From a checkpoint of a small mixture-of-experts model trained on Wikipedia.
Size: width 512, vocabulary 11909, 108M parameters.
Experts: 32 experts in each of 13 layers, a softmax router.
Training: a variant of SOAP for the experts, 602M tokens, 9613 steps.
Below are experts of layer 2 (counted from 0) of a mixture-of-experts language model. Rows are named router (the router's row for the expert) and show model dimensions 0-127. Each number is 128 + 24 x the weight over its row's rms, rounded and kept within 0 to 255.
After each expert's rows: a language model's description of what the expert responds to; "mostly gets" lists some tokens that are sent to it at least half of the time. This comes from a sample of Wikipedia text that the model never trained on.

# expert 20
router [104 171 117 145  85 153 101  83 141  98 148 157 131 113 163 110 116 134 127  72 118 114 106 113 129 126 141  91 123 101 150 151  81 125 125 122 115 141  78 146 139 148 111 113 127 166 128 137  97 112 124  98 153 132 154 100 112 124 126 166 136 123  88 154 109 118  91 112 117 149 139 111 136 117 100 179 124 132  80 161 111 135 136 116 118 142  84 175 146 133 121 124 147 138 151 140 153  85 133 104 161 148 165  82 139 125  87  88 163 146 110  97 160  98 151 101 199  92 135 144  94 111 136 116 137 171 115 178]
What it handles: Early pieces of capitalized words and acronyms, often after a single capital letter, such as A-cc-ess, E-v-ans, Mā-ori, and Labour, Great, Northern.
mostly gets: " Labour", " Great", "′0", " Northern", " Conservative", " 0.0"

# expert 21
router [118 124 168 145 132 161  95 113 133  96 124 152 136 135 129 135 111 152 118 146  98 134 149 137 152  98 147 118 153 149  99 127 149 179  88 112 128 147 136 114 143 126  82 146 160 153 168 138 115 126 139 163 159 132 161 114 147 130 156 111 120 135  98 126 133 146 116 134  86 115 105 119 131 123 169 167 171 152 143 140 120 121 105 116 125 146 163 162  85 123 157 125 119 180  87 121 140 112 179 140 107 152 126 115 126 156 152 129 110  81 136  85 109 135 110 135 167 108 119 113 171 128 147  92 108 136  90 130]
What it handles: Commas, often fused with word endings (s, e, ing), plus the well of as well as and the uch of such as.
mostly gets: ",", "s,", "),", "e,", "a,", "er,"

# expert 3
router [134 117 123 134 135  98 117 158  76 108  92 147 153 106 102 144 154 145 140 145 135 153 135 134 136 151  77  69 148 105 176 106 132  91 134 126 134 138  85 160 110 135 142 146  85 151 172 134 178  93 109 109  89 107 125 116 130 118  78 166 122 136 150 132 161 125 148 124 120  81 142 134 131  84 143 103 142 100 111 138 102 150 120 184 161 134 133 148 112 115  63 114 113  80 122 132  93 116 119 148 128 152 141  82 116 161  87 151 123 122 111 111 129 111 159 152  94 120 141 160 135 118 170 117 114 129 117 122]
What it handles: Field labels and header words in infoboxes, credits and tables, such as Location, Date, Team, Born:, Starring:, Nominated.
mostly gets: " Date", " Team", " Born:", " Nominated", " Preceded", " name"

# expert 29
router [148 164 139 123 134  78 130 132 163 138 165 135 174  91 118 135 139 133 121 147 105 131 129 163 122 172  90 169 123 151 102 104 155  85 122  93 131 105 167 128  97 150 115 119 186 136 141 141 123 136 146 114 143 133 142 143 122 145 117 161 148 136 141 114 132 139  81  75 110  62 105 111 127 145 136 126 152 155 122 110 130 124 111 131  94 111 146 102 153 116 149 118 128 149 143 123 146 122 121 121 183 120 163 165 115 148 120 147 133 132 145 100  82 164 134 111 130 132 195 130 107 122 126 141 129 116  94 131]
What it handles: Word endings such as -ing, -ation, -s, particles like up, down, only, and colons ending infobox labels like Time zone:.
mostly gets: "s:", " by:", "ics", "-c", ":", " up"

# expert 30
router [148 117 154 135  99 113 124 120 106 123 157 117 105 110  93 145 120 115 110 155 128 134 121 154 113 169  87 142 148  90 120 123 162 110  89 148 137 140  95 149 133 111 104 135  88 128 122 163 116 145 144 121 122 111 154 137 103 158 122 101 148 110  97 117 122  93 129 101 103 123  88 149 154 111 113 104 104 193 158 143 112 110 147 138 138 105 150 103 148  93 156 157 183 173 155 107 107 160  86  98 182 120  87 118 122 161 140 105 105 131 169  91 143 146 104 164 150 110 153 127 118 108 144 149 147 144 129 107]
What it handles: Final suffix pieces of common words, such as plural s, ers, ing, ation, ment, ship, as in dancers, weapons, emperors.
mostly gets: "ics", "ship", "ation", "ration", "ment", "ities"

# expert 27
router [ 87 112 126 111  77 143 107 163 148 123 102 149 126 153 184 149 135 153 107 111 152  94 148 164 151 177 146  87 137 134 136 119 136 142 115  99 159 150  65 150 137 104 103 121 106 148 132 133  97 101 117 161 143 143  87 146 155 127 146 122 111 175 118 140 130 108 125 155 120 188 128 125 135 152 153 122 131  98 144 104 130 121 170  95 142 116 135  85 163  98 107 120 122 176 162 124 109 134 145 140 111 134 129 161 134 116 106 121 108 138  75 143 122 112 168 128 129 161 145 114 155 156  92 121 117 178 101 125]
What it handles: Digits inside years and date ranges, month names, and Authority: labels in species entries, such as 1802–1880, May 2015.
mostly gets: " August", " January", " April", " October", " John", " May"

# expert 22
router [ 75 136  99 150 130 131 112  78 157  71 109 118 109 146 120  91  95 137 106 151  98 174  98 124 158 101 112 114 160 124 126  96 125 144 110 136 137 156 137 137 148 126 100 141 114  93 143 126  61 161 118 123 182 113 117  94 139 137 129 105 122 148 109 135 112 143 105  91 127 169 105 160 149 125 161 144 114 122 131 152 116 133  94 124 137 108 102 179 122 138 175 133 138 128 126 140 155  79 162  92 102 103 125 137 140 122 166  97 152 136 129 108 102 145 154 158 199 119 117 127 160 156 138 107 135 156 135 131]
What it handles: Year tokens after in or on, decades like 1980s, and heading words such as See also and World War.
mostly gets: " also==", " However,", "==See", " 2021", " 2010", " 1990"

# expert 2
router [127 155 142 123 158 119 166 112 135 137 120 157 112 155 103 204 133 152 154 140 158 155 136 129 106  99 120 125 100 153 124 147 145 186 134 134 130 168 165 137 113  99 112 154 143 144 155 122 116 132  76 170 111 148  96 173 147 149 185 116 101 144 135 128  98 147 124 127 113 106 106 130 173 166 147 147 155 153 146 164  89 126 153 138 101 160 142 165 130 139 146 144 101 124 143  84 161 110 148 142 116 183 119 125 168 147 141 139  89 138 178 129 136 132 145 151 152 155 130  92 175 113 156 158 109 131 102 120]
What it handles: Clause-building words in narrative prose, such as relative that/which/who, subject pronouns he/she/it, and main verbs like was, led, opened.
mostly gets: " that", " was", " were", " it", " who", " which"

# expert 8
router [104 110 130 161 109 130  78 177 152 153 175 131 125 162 147 128 169 159 152 117 159 128 140 136 161 154 119 135 163 161 125 124 140 148 127 122 118  86 147 144  92 146 143 119 129 118 140 166 157 123 129 165 132 120 128 154 138  88 107 159 142 144 164 135 117 115 125 100 105 149 133 100 143  99 144 138 174 119 126 140 124 155 157  79 156  93 185 124 167 130 107 125 103 143 109 110 158 156 117 128 167 129  86  85 116 119  94 128 116 134  97 155 159 125 126 150 137 135 136 148 155 178 161  83 124 154 108 103]
What it handles: Second or final parts of proper names, especially places and countries after New/South/United, such as Wales, York, States, and surname endings.
mostly gets: " York", " States", "ford", " France", " Ireland", " England"

# expert 31
router [181 130 157  75 127 139 155 115 101 143 104  93 155  80 155 142 185 115 147  98 129 145  91 118 107 112 115 153 123 142  91  82 156  91 119 130 120 127  92 123 139 152 129  99 130 197 102  72 107 149  84 113 110  94 127 124 144 104 130 150 109 124 151 125 141 145  94 130 160 162 121 119 141 118 155 120 142  94 134 130 114 112 135 172 133 123  60 156 113 146 105 123 110 156 182 131 130 138 129  81 131 111 160 105 121 155 126 157 146 142 100  80 106 111 138 167  91 148 141  91 132 106  88 115 130  74 165 116]
What it handles: Line-initial list dashes, colons after infobox field labels, table pipes, slashes and heading equals signs in structured lists.
mostly gets: "-", " /", "–", "=", ":", "s:"

# expert 15
router [ 68 140 147 105  72 198 140 164 124  91 126  93 128 112 171  98 136 108 125 119 111 135  71 116 156 125 137 139  84 148 141 120 137 116 156  97  96 144 106 164 130 100 117  94  73 136 138 144 149 127 156 133 126 115 149 118 192 137 136 147 130 131 140 135 133 115 128 126 111 153 137 166 144 112 134 142 133 114 127 131 151 155 123 174 151 113 124 152 123 127 162 168 144 101 145  99  72 128 102 126 135  97 123 132 137 132  76 123 145  91 135 158 121 133 107 120 144 151 140  99 144  83 117 137 151 116 114 121]
What it handles: Single capital letters and first pieces of acronyms or capitalized words, plus bullet and field words in infobox lists, such as GMT, EC.
mostly gets: "The", "T", "P", "S", "G", "B"

# expert 6
router [113 131 104 140 179 104 108 126 132 141 137 141 162 103 154 164 169 137  97 145 156 174 113 107 107 162 136 123 104 135 101 117 126 127 132 182 115 126 123 142 154 155 125 149  63 138 137  81 132 106  95 139  93 130 189  87  67 156 124 109  99 120 137  90 146  93 138 152 135 145 130 172 109 172  75 119 129 138 130 124  95 154 111 149 129  70 131  75 148 136 141 106 105 111 136 140 127 125 146  94 157 123 145  94 122 123 156 150 124 159  82 136 132 111 117 138 124 169 132 117 138 139 120 170 131 133 138 107]
What it handles: Line breaks, table pipes, |---| separator rows and == section markers in tables and lists, plus a few nouns like series, number.
mostly gets: "|", " ==", " ===", "=", "s==", " also=="

# expert 11
router [176 178 171 104 151  85 120 126 167  97 135 145  96 120 112 124  82 125 108 168  84  96 127 144 117 102 118  99 104 103 124 118 144 105 128 134 119 104 166 140  86 147 129 161 167 140  81  99 155 170 132 108 122 137 139 119 162 111 101 115 134  95 114 103 131 169 107 140 136 103 159 164 118 164  68  77 151 119 152 166 153 106 124 143  96 125 154 133 157 113 113 145 132 119 115 113 125 114 103 171 107 125 115 152  95 138 143 133 119 134 127 105 116 117 116  98 109 140 101 106 112 133 154 108 164 159 117 143]
What it handles: Articles and prepositions in running prose, mostly the or a right after of/in/for/to, as in board of the, with a.
mostly gets: " the", " from", " The", " with", " a", " in"

# expert 16
router [144 160 143 145 122 144 139  97 143 144 165 150 130 108 102 139 169 120 117 166 146 126 131 155  95 143 110 110 152  82 137 110 182 123  98 152  81 158 137 128 154 123 123 127 107 152 125 119 140  99 105 150 127 129 138 111 120 147  56  89 139 129 116 132 112 108  97 139 155 117  79 114  96 124 153 132 102 136 158 141 147 140 109 105 106 125 126 102 144 122 176 133 166 200 116 155 104 135 125 144 130 131  87 151 159 163 162 108 123 113 138  98 118 152 106 138 150 127 124 109 170 115 138 128 136 157 117 150]
What it handles: Last words of institution and event names like Institute, Commission, Award, School, plus suffixes such as ation, ics, ical.
mostly gets: "ation", "s'", " Award", "ics", " School", " Museum"

# expert 17
router [141 116 123 139 162  85 110 125 153 144 118  96 126 157 155 132  55 149 118 123  77 101 123 107 100 100 143 121  94 104 115 126 186  98 128 156 116  96 154 148 125 134 156 157 122 119 122 110 154 170 120 114 116  85 155  93 161 125 116 117 158 123 103 123 131 126 104 106 145 134 156 123  87 150 130 148 158 112 160 157 174 127 101 136 134 134 126 150 136 151 113 149 123 113 101 157 135 139  97 166 122 148 130 149 116 111 133 133 103 159 146 140  92  83  84 129 128 174  79 102 113 141 138 103 156 123  97 145]
What it handles: Prepositions and conjunctions in prose (of, in, from, on, for), plus pipes closing numeric table rows such as climate or statistics tables.
mostly gets: " from", " on", " with", " in", " and", " for"

# expert 23
router [100 138 154 114 165  96 124 120 124 150  89 139 156 107 148 119  96 120 146 117 149  74 179 105 174 114 134 110 140 139 144 119  95 104 147 132 151 136 163 116 138 102 148 138 137 124 144 110  92 140 131 135 144 110 101 160 108 162 124 152 162 120 130 149 145 136 193 117 151 113 114 126 124 131 146 135 129  99 123  89  98 150 125 167 128  76 132 147 111 119 143 132 110  85 101 194 131 107 125 140 115  94 115 124  92 101  90 129 167 134 139 123 148 120 130 127 108 130 128 129 108 122 156 124  79 149 105 111]
What it handles: Small numbers and pipes inside numeric tables such as sports statistics, scores and coordinates, e.g. 0, 4, 28, 54.
mostly gets: " 0", " —;", "″N", " Nominated", "°N", " 34"

# expert 24
router [136 122 113 123  90 137 115 132 131  99 116 104 135 104 118 176 154 142 107  82 116 141 102 112 130 163 114 127 104  99 162 135 134 162 143 138 127 121 108 145  89 160 121 128  92 105 131 136 134 117  95 122 143 147 148 137 137 128 102 156 166 128 125 139 137 106 141 105 125 103 125 135  95 158 159 103 100 143 111 158 112 117 151 167 165 162 127 118 128 135 164 108 130 118 162 123 164 137 118 116 194  94 109 130 117 104 105 156 114 106 120 156 133 135 140 101 139 122 186 121 120  80 169 108 121 149 115 144]
What it handles: Inner pieces of words after a prefix or first letters, such as ec in Indecent, pt, ct, rep, plus number chunks like ,000 and million.
mostly gets: "pt", ",000", " rep", "/10", "–200", "ct"

# expert 9
router [101 118 133 137 121 133 117 118  87 123  90 121 112 125 125 121 129  92 151 145 118 176  99  94 139 128 154  99 139  87 130 128  97 160 133 132 132 127 138 109 124 112 154  92 127 136 131 143 179 110 164 163 135 141 111  97 160 146 133 105 153 153 181 113 144 116 105 131 117 124 129 124 151 144 110 116  82 130 154  83 134 166 100  99  92 182 128 140 125 108 153 122 133 113 176 160 112 140  85 155  89 105 106  93 133 176 108 119 110  96 138 168 115 138 146 130 132 148 156 142 101 124 108 169  72 125 116 141]
What it handles: Periods ending sentences or abbreviations, often fused with word ends (s., ed.), plus closing brackets, quotes, apostrophes and degree signs.
mostly gets: ".", "s.", ").", "es.", "a.", "ed."

# expert 12
router [106 127 126  74 142 106 104 150 157 140 130 147 122 112 124 143 135 156 156 112 160  94  98 124 107 103 112  91 102 166 140 150 160 128 124 130 174 125 190 125  77 110 106 136 142 118 157 136  91 139 137 131 128 128 152 142 127 129 115 118 138 118 129 130 108 149 111 119 135 124 134 127 127 148 114 104 114  91 152 140 105 117  96 116 119 125  98 154 133 111 140 161 131 132  55 109 125 135 110 119 110 140 124 135 108  95 123 105 176 120 154 142 131 142  95 105 116 103  81 116 171  86 142 124 143 161 144 135]
What it handles: Articles and possessives such as the, The, a, his, their, its, and capitalized pronouns or words opening a new sentence.
mostly gets: " The", " his", " the", " In", "The", " He"

# expert 13
router [ 97 124 101 145  80 117 124 144 152  95 126 112 118 113 139  82 121 127 124 122 122 117 138  74  79 126 107  91  97 147 153 110 103 145 154 131 108 141 116 119 154 102 123 128 136 159 109 130 130 143 137 153 164 123  75 148 139 123 166 151 141 127 135 119 148 188 101 129 157 116 154 100 117 185 123 154 112 117 167 103  85  99 117  80 145 142 142 125 155 101 175  93 146 147 116  92 128 171 135 171 148 107 132 132 114 119 128 129 141 139 121 142 140 109 129 110 119 137 119 146 132 104  90 162 151 161 124 109]
What it handles: Opening parentheses and quotation marks, often fused with the next character as in (C, (19, (f, plus formula and table starts.
mostly gets: " (", " \"", "(", " (19", " (C", " (1"

# expert 1
router [ 94 135 182 119 140 127 168 136 154 159 114 162 125 123 104 151 147 124 167 158 167 154 156 137 140  93 116  89 138 154 181 163 138 170 115  89 123 135 134 111 114 120 134 145 143 145 142 134 135 140 129 180 117 159 125 178 145 109 160 119 106 110 133 151 117 148 151 115 133 107 161 100 154 145 142 158 178 147 138 147 117 132 179 131 109 121 124 143 136 112 120  91 106 129 110 113 143 135 183 122 113 110 129 119 123 132 163 111 113 120 137  86 137 137  80 128 108 155 136  88 170 122 150 128  96 159 158 152]
What it handles: Verbs right after a sentence subject, mostly was, is, were, had, has, plus also, who, and main verbs like wrote, appeared.
mostly gets: " is", " was", " were", " are", " had", " who"

# expert 7
router [ 79  98  75 103 110 174 154 108 103 113 129 118 103 124 149 151 168 120 176 129 118  95 143 140 158 123 138 143 107 108 138 116 140 115 113 149 110 150  97  69 123 133 154 123 141 135 125 144 118 131 104 108 100 121 111 116 138 125  81 165 101 159 130  85 147 148 115  76 127 111 149  95  97  94 109 135 134 135 118 135 152 116 122 151 140 140 110 122  94 150 102 155 149 122 116 128 116 158 110 124 136 137 148 129  95 106 118 113 131 120 134 178 173 163 129 106 161 154 116  93 132 120 106  49 103 160 100 120]
What it handles: Single-letter word starts, often capitals after the, of, a, as in M, K, h(urdles), c(oupled), Cr(ashed).
mostly gets: " J", " c", " h", " p", " b", " M"

# expert 28
router [140 138 146 149  79  88 105 117 142 135 151 125 125 104 149 103 143 141 111 134  95 104 128 122 100 142 135 107 134  93 110 118 109 141 100 115 153 128 110 132 149 157 135 133 137 142 126 135  93  88 117 140 129 169 111 107  93 111 125 162 117 126 130 102 106 142 113  71 154  87 150 116 115  85 149  97 145 139 136 105 150 147 111 148 171 148 135 114 145 108 159 146 179 156 156 127 123 134 123 116 171 122 123 136 130 122  99 136 134 107 196 120 121 101 137 150 120 143 168 112 117 161 133 156 101 120  74 124]
What it handles: Inner word pieces after a prefix or hyphen, as in beat-d-r-iven, unrest-ra-ined, census-d-esignated, followed by ing or ed.
mostly gets: "-d", "-p", "-b", "-l", "-c", "-w"

# expert 19
router [162 167 142 129 143 148 111 142 139 134 147 150  84 110 138 149  82 125  71 124  87 135 137 110 110 138 111 128  89  99 117 184 139  94 143 155 129 128 166 160 131 146 116 129 135 149 134  82 101 112 130 117 119 131 134 111 127 137 122  92 157 123  86 141 142 147 107 105  80  98 121 131 110 177 123 107 122  71 159 142 144 147 100 140 121 114 159 143  89  74 117 121 149 179 108 111 155 115 111 176 112 164 134  99 112 111 136 106 136 170 125  94  99 101 108 146 107 148  83 129 124 136 144  75 167 116 108 165]
What it handles: Function words linking noun phrases, chiefly of and and, also to, in, for, with, or, often after species or tract.
mostly gets: " of", " and", " from", " with", " or", " for"

# expert 14
router [143 111 120 129 153 129 108 137 134 140 148 176 135  86 130 156 137 155 120 142 155 114 143 134 156 115 138 155 159 159 159 119 141 151 113 131 184 123 133 108 114  92 121 120 145 108 127 112 110 133 125 131 157 112 146 134 115 134 129 143 153 137 103 139 141 140  93 121 170 114 108 122  96 145 122 140 108 116 151 134 149 151 114 144 149 140 164 146 150 130 105 113 123 131  91 152 104 116 138 125 157 141 133  93  70 155 168 127  96 108 150 136 162 104 143 168 113 147 130 143  89 126 141 150 109 112 137 118]
What it handles: Table pipes closing a text cell (a name, team or note), plus semicolons, dashes and opening parentheses; occasional determiners like various, these.
mostly gets: " (19", " (", " these", " (C", " (N", " (c"

# expert 25
router [104 128 147 130  93 165 113  72 115 131 139 125 102 117 137 103 120 113 132  92 111  85 118 101 146 149 131  88  80 111 131 155 100 126 116 101 112 105 104 146 145 149 141 105 143 163 144 135 145 102  99 126 108  86 114 111 130 153 130 148 151 142  78 113 132 143 160 133 158 149 143 124  80  93 110 153 127  97  85 153 140 118 158 116 134 142 100 137 143 110 138 141 144 106  94 143 122 103 123  81 137 151 143 116 137 123  63 148 132 111  73 178 108 155 125 120 142 104 144 141 127 148 156 120 149 137 133 167]
What it handles: Second word pieces after a capital letter, like S-an Diego or C-ly-de, plus common first names such as David, George.
mostly gets: " David", " George", " Thomas", " Peter", " Charles", " Henry"

# expert 4
router [106 159 154 116 132 144 110 147 132 117 148 138 154  77 102 148 128 148 169 107 155 132 149 153 118  92 129 152  78 121 123  86  92 104 123 134 114 114 131  87 121 133 173 154  98 113 140 100 147 133 162  90 119 130 103 133 146 136 157 115 150 112 167 102 146 132 162 130 136 168 121 122 103 155 121 183 136 133 147 120 108 155 128 128  99 137 127 138 133 128  93 114  95 179 164 133 138 122 120  95 113 112 146  84 103  76 123 160 159 148 110 120 126  90 101 135 135 104 116 116 144 151  81 153 154 128 171  69]
What it handles: Line breaks ending table rows and list lines, plus table pipes, heading equals signs like ==C, and separator rows.
mostly gets: "\n", "|", "==C", "==S", "=", "|---|---|---|---|---|---|"

# expert 26
router [116 103 132 139 113 176 106 106 134 129 156 149 112 143 125 115 141  80 146  94  88  96  85 123 150 176 133 110 172 121 142 118 110 104 149  91 108 121 101 112 109 121 155 114 108 164 138 158  98  89 135 151 101 122 176 107  97 151 122 144 130 141  98 105 100 144 122 160 117 146 139 101 151 155 115 150 117 115  99 150 134 116 151 115 157 162 113 148 157 145 165 127 123 110 116 114 159 100 143 155 122 147 169  80 174 124  67 128 140 111 127 197 101  98 152 118 134 130 132 100 127 169 115 119 138 129 114 111]
What it handles: Word pieces inside names after an initial consonant, such as J-am-estown, N-om-ura, Th-om-son, plus first names like Tom, Frank, Jack.
mostly gets: " Jo", " Tom", "9,", " Frank", "0,", " Mark"

# expert 5
router [ 85 163 135 105 155 151 120  96 103 112 115 149 117 104 146 130 163 131 131 158 138 144 116 138 116 117 121 172 145 158 108 130 115  93 126 164 128 121 118 127 140 142 128 157 123 153  92 112 147 135 127 101 130 125  78  98 106 143 123 157  61 104 158 109 142 115 144 103 133 168 133 122 134 145 103 149 146 164 140 102 107 126 124  87 101 100 126 125 115 101 123 106 153 123 193  98 135 116 146  99 154 156 172 124 109 122 114 158 124 136 100 130  96 111 152 164 122  74 175 144 127 132 113 134 161 108 169 107]
What it handles: Line breaks, table pipes and heading equals signs in wiki markup, such as the break after ==Climate==, closing ===, and row-ending pipes.
mostly gets: "|", "\n", "==", "===", " ==", "es."

# expert 18
router [148 137 144 105 141 135 127 103 137 129  97 142  99 139 153 163 118 158 123 111 129  86 127 122 100 146 156 147 137 145 113 125 125  96 115 152 109 111 147 144 118 200 124 136 126 117 127 132 137 130 126 138 104 118 133 129 172 144 112 116 120 123 138 153 164 138 106 136 127 136 138 119 101 137 124 134 164 107 148 144 160 119 121 127 141 122 154 128 151 125 105 141 130 171  66 180 144 149  89 148  84 163 136 150  81 100 127 117  94 143 147 133 104 123 109 110  98 139  85 139 126 163 103 112 152 131 126 152]
What it handles: Prepositions after verbs or nouns in running text, mainly in, to, on, at, for, from, with, by.
mostly gets: " from", " on", " in", " with", " for", " at"

# expert 10
router [120  99 134 139 123 154 117 109 111 136 103 126 107 147 114 157 167  92 197 119 136 158 106  75 104 101 134 125 114 118 112 102 106 167 105 142  97 112 148 173 147 127 130 112 146  73 102 147 113 125 160 138 160 117 137 118  98 116 143 102 102 132 124 122 186 140 142 162 142 149  91 135 197 135 114 152 102 119 122  90 117 125 110  85 100 149 112  73 119 116 114 138 134 151 153 155 147 172 162 163 135 135  89 131 124 139 128 118  83 154 144 103 131 124 118 134  88 113 112 186 131 100 124 141  79 122 142 115]
What it handles: Periods, closing parentheses and quotes ending sentences or clauses, often fused with word endings like s., ed., ). and ),.
mostly gets: ".", "s.", "),", ").", ")", "es."

# expert 0
router [133 129 118 139 106 127 108 126 147 170 152 108 155 119 105 112 112 120 160 134 160 129 140 102 155 132  88  91 145 122 135 104 168 100 105 117 107 131  91 144 147  95 158  78 127 124 106 163 135 126 130 116  71  99 104 149 107 134 112 129 153 111 117 105 100 125 161 137 110 105  85 109 114  73  89 118  95 115 137 127 154 155 154 149 142 149 144 124 110 140 109 133 104 131 145 125 103 117 159 110 155 164  90 115 149 133 111 121 113  69 155  97 128 101 128 151 118 141 123 140 105 157 162  88 123 126 139 119]
What it handles: Final pieces of foreign or unusual personal and place names, especially Slavic and other surnames, such as -ović, -enko, -berg, -son.
mostly gets: "berg", "son", "ya", "ki", "ka", "kins"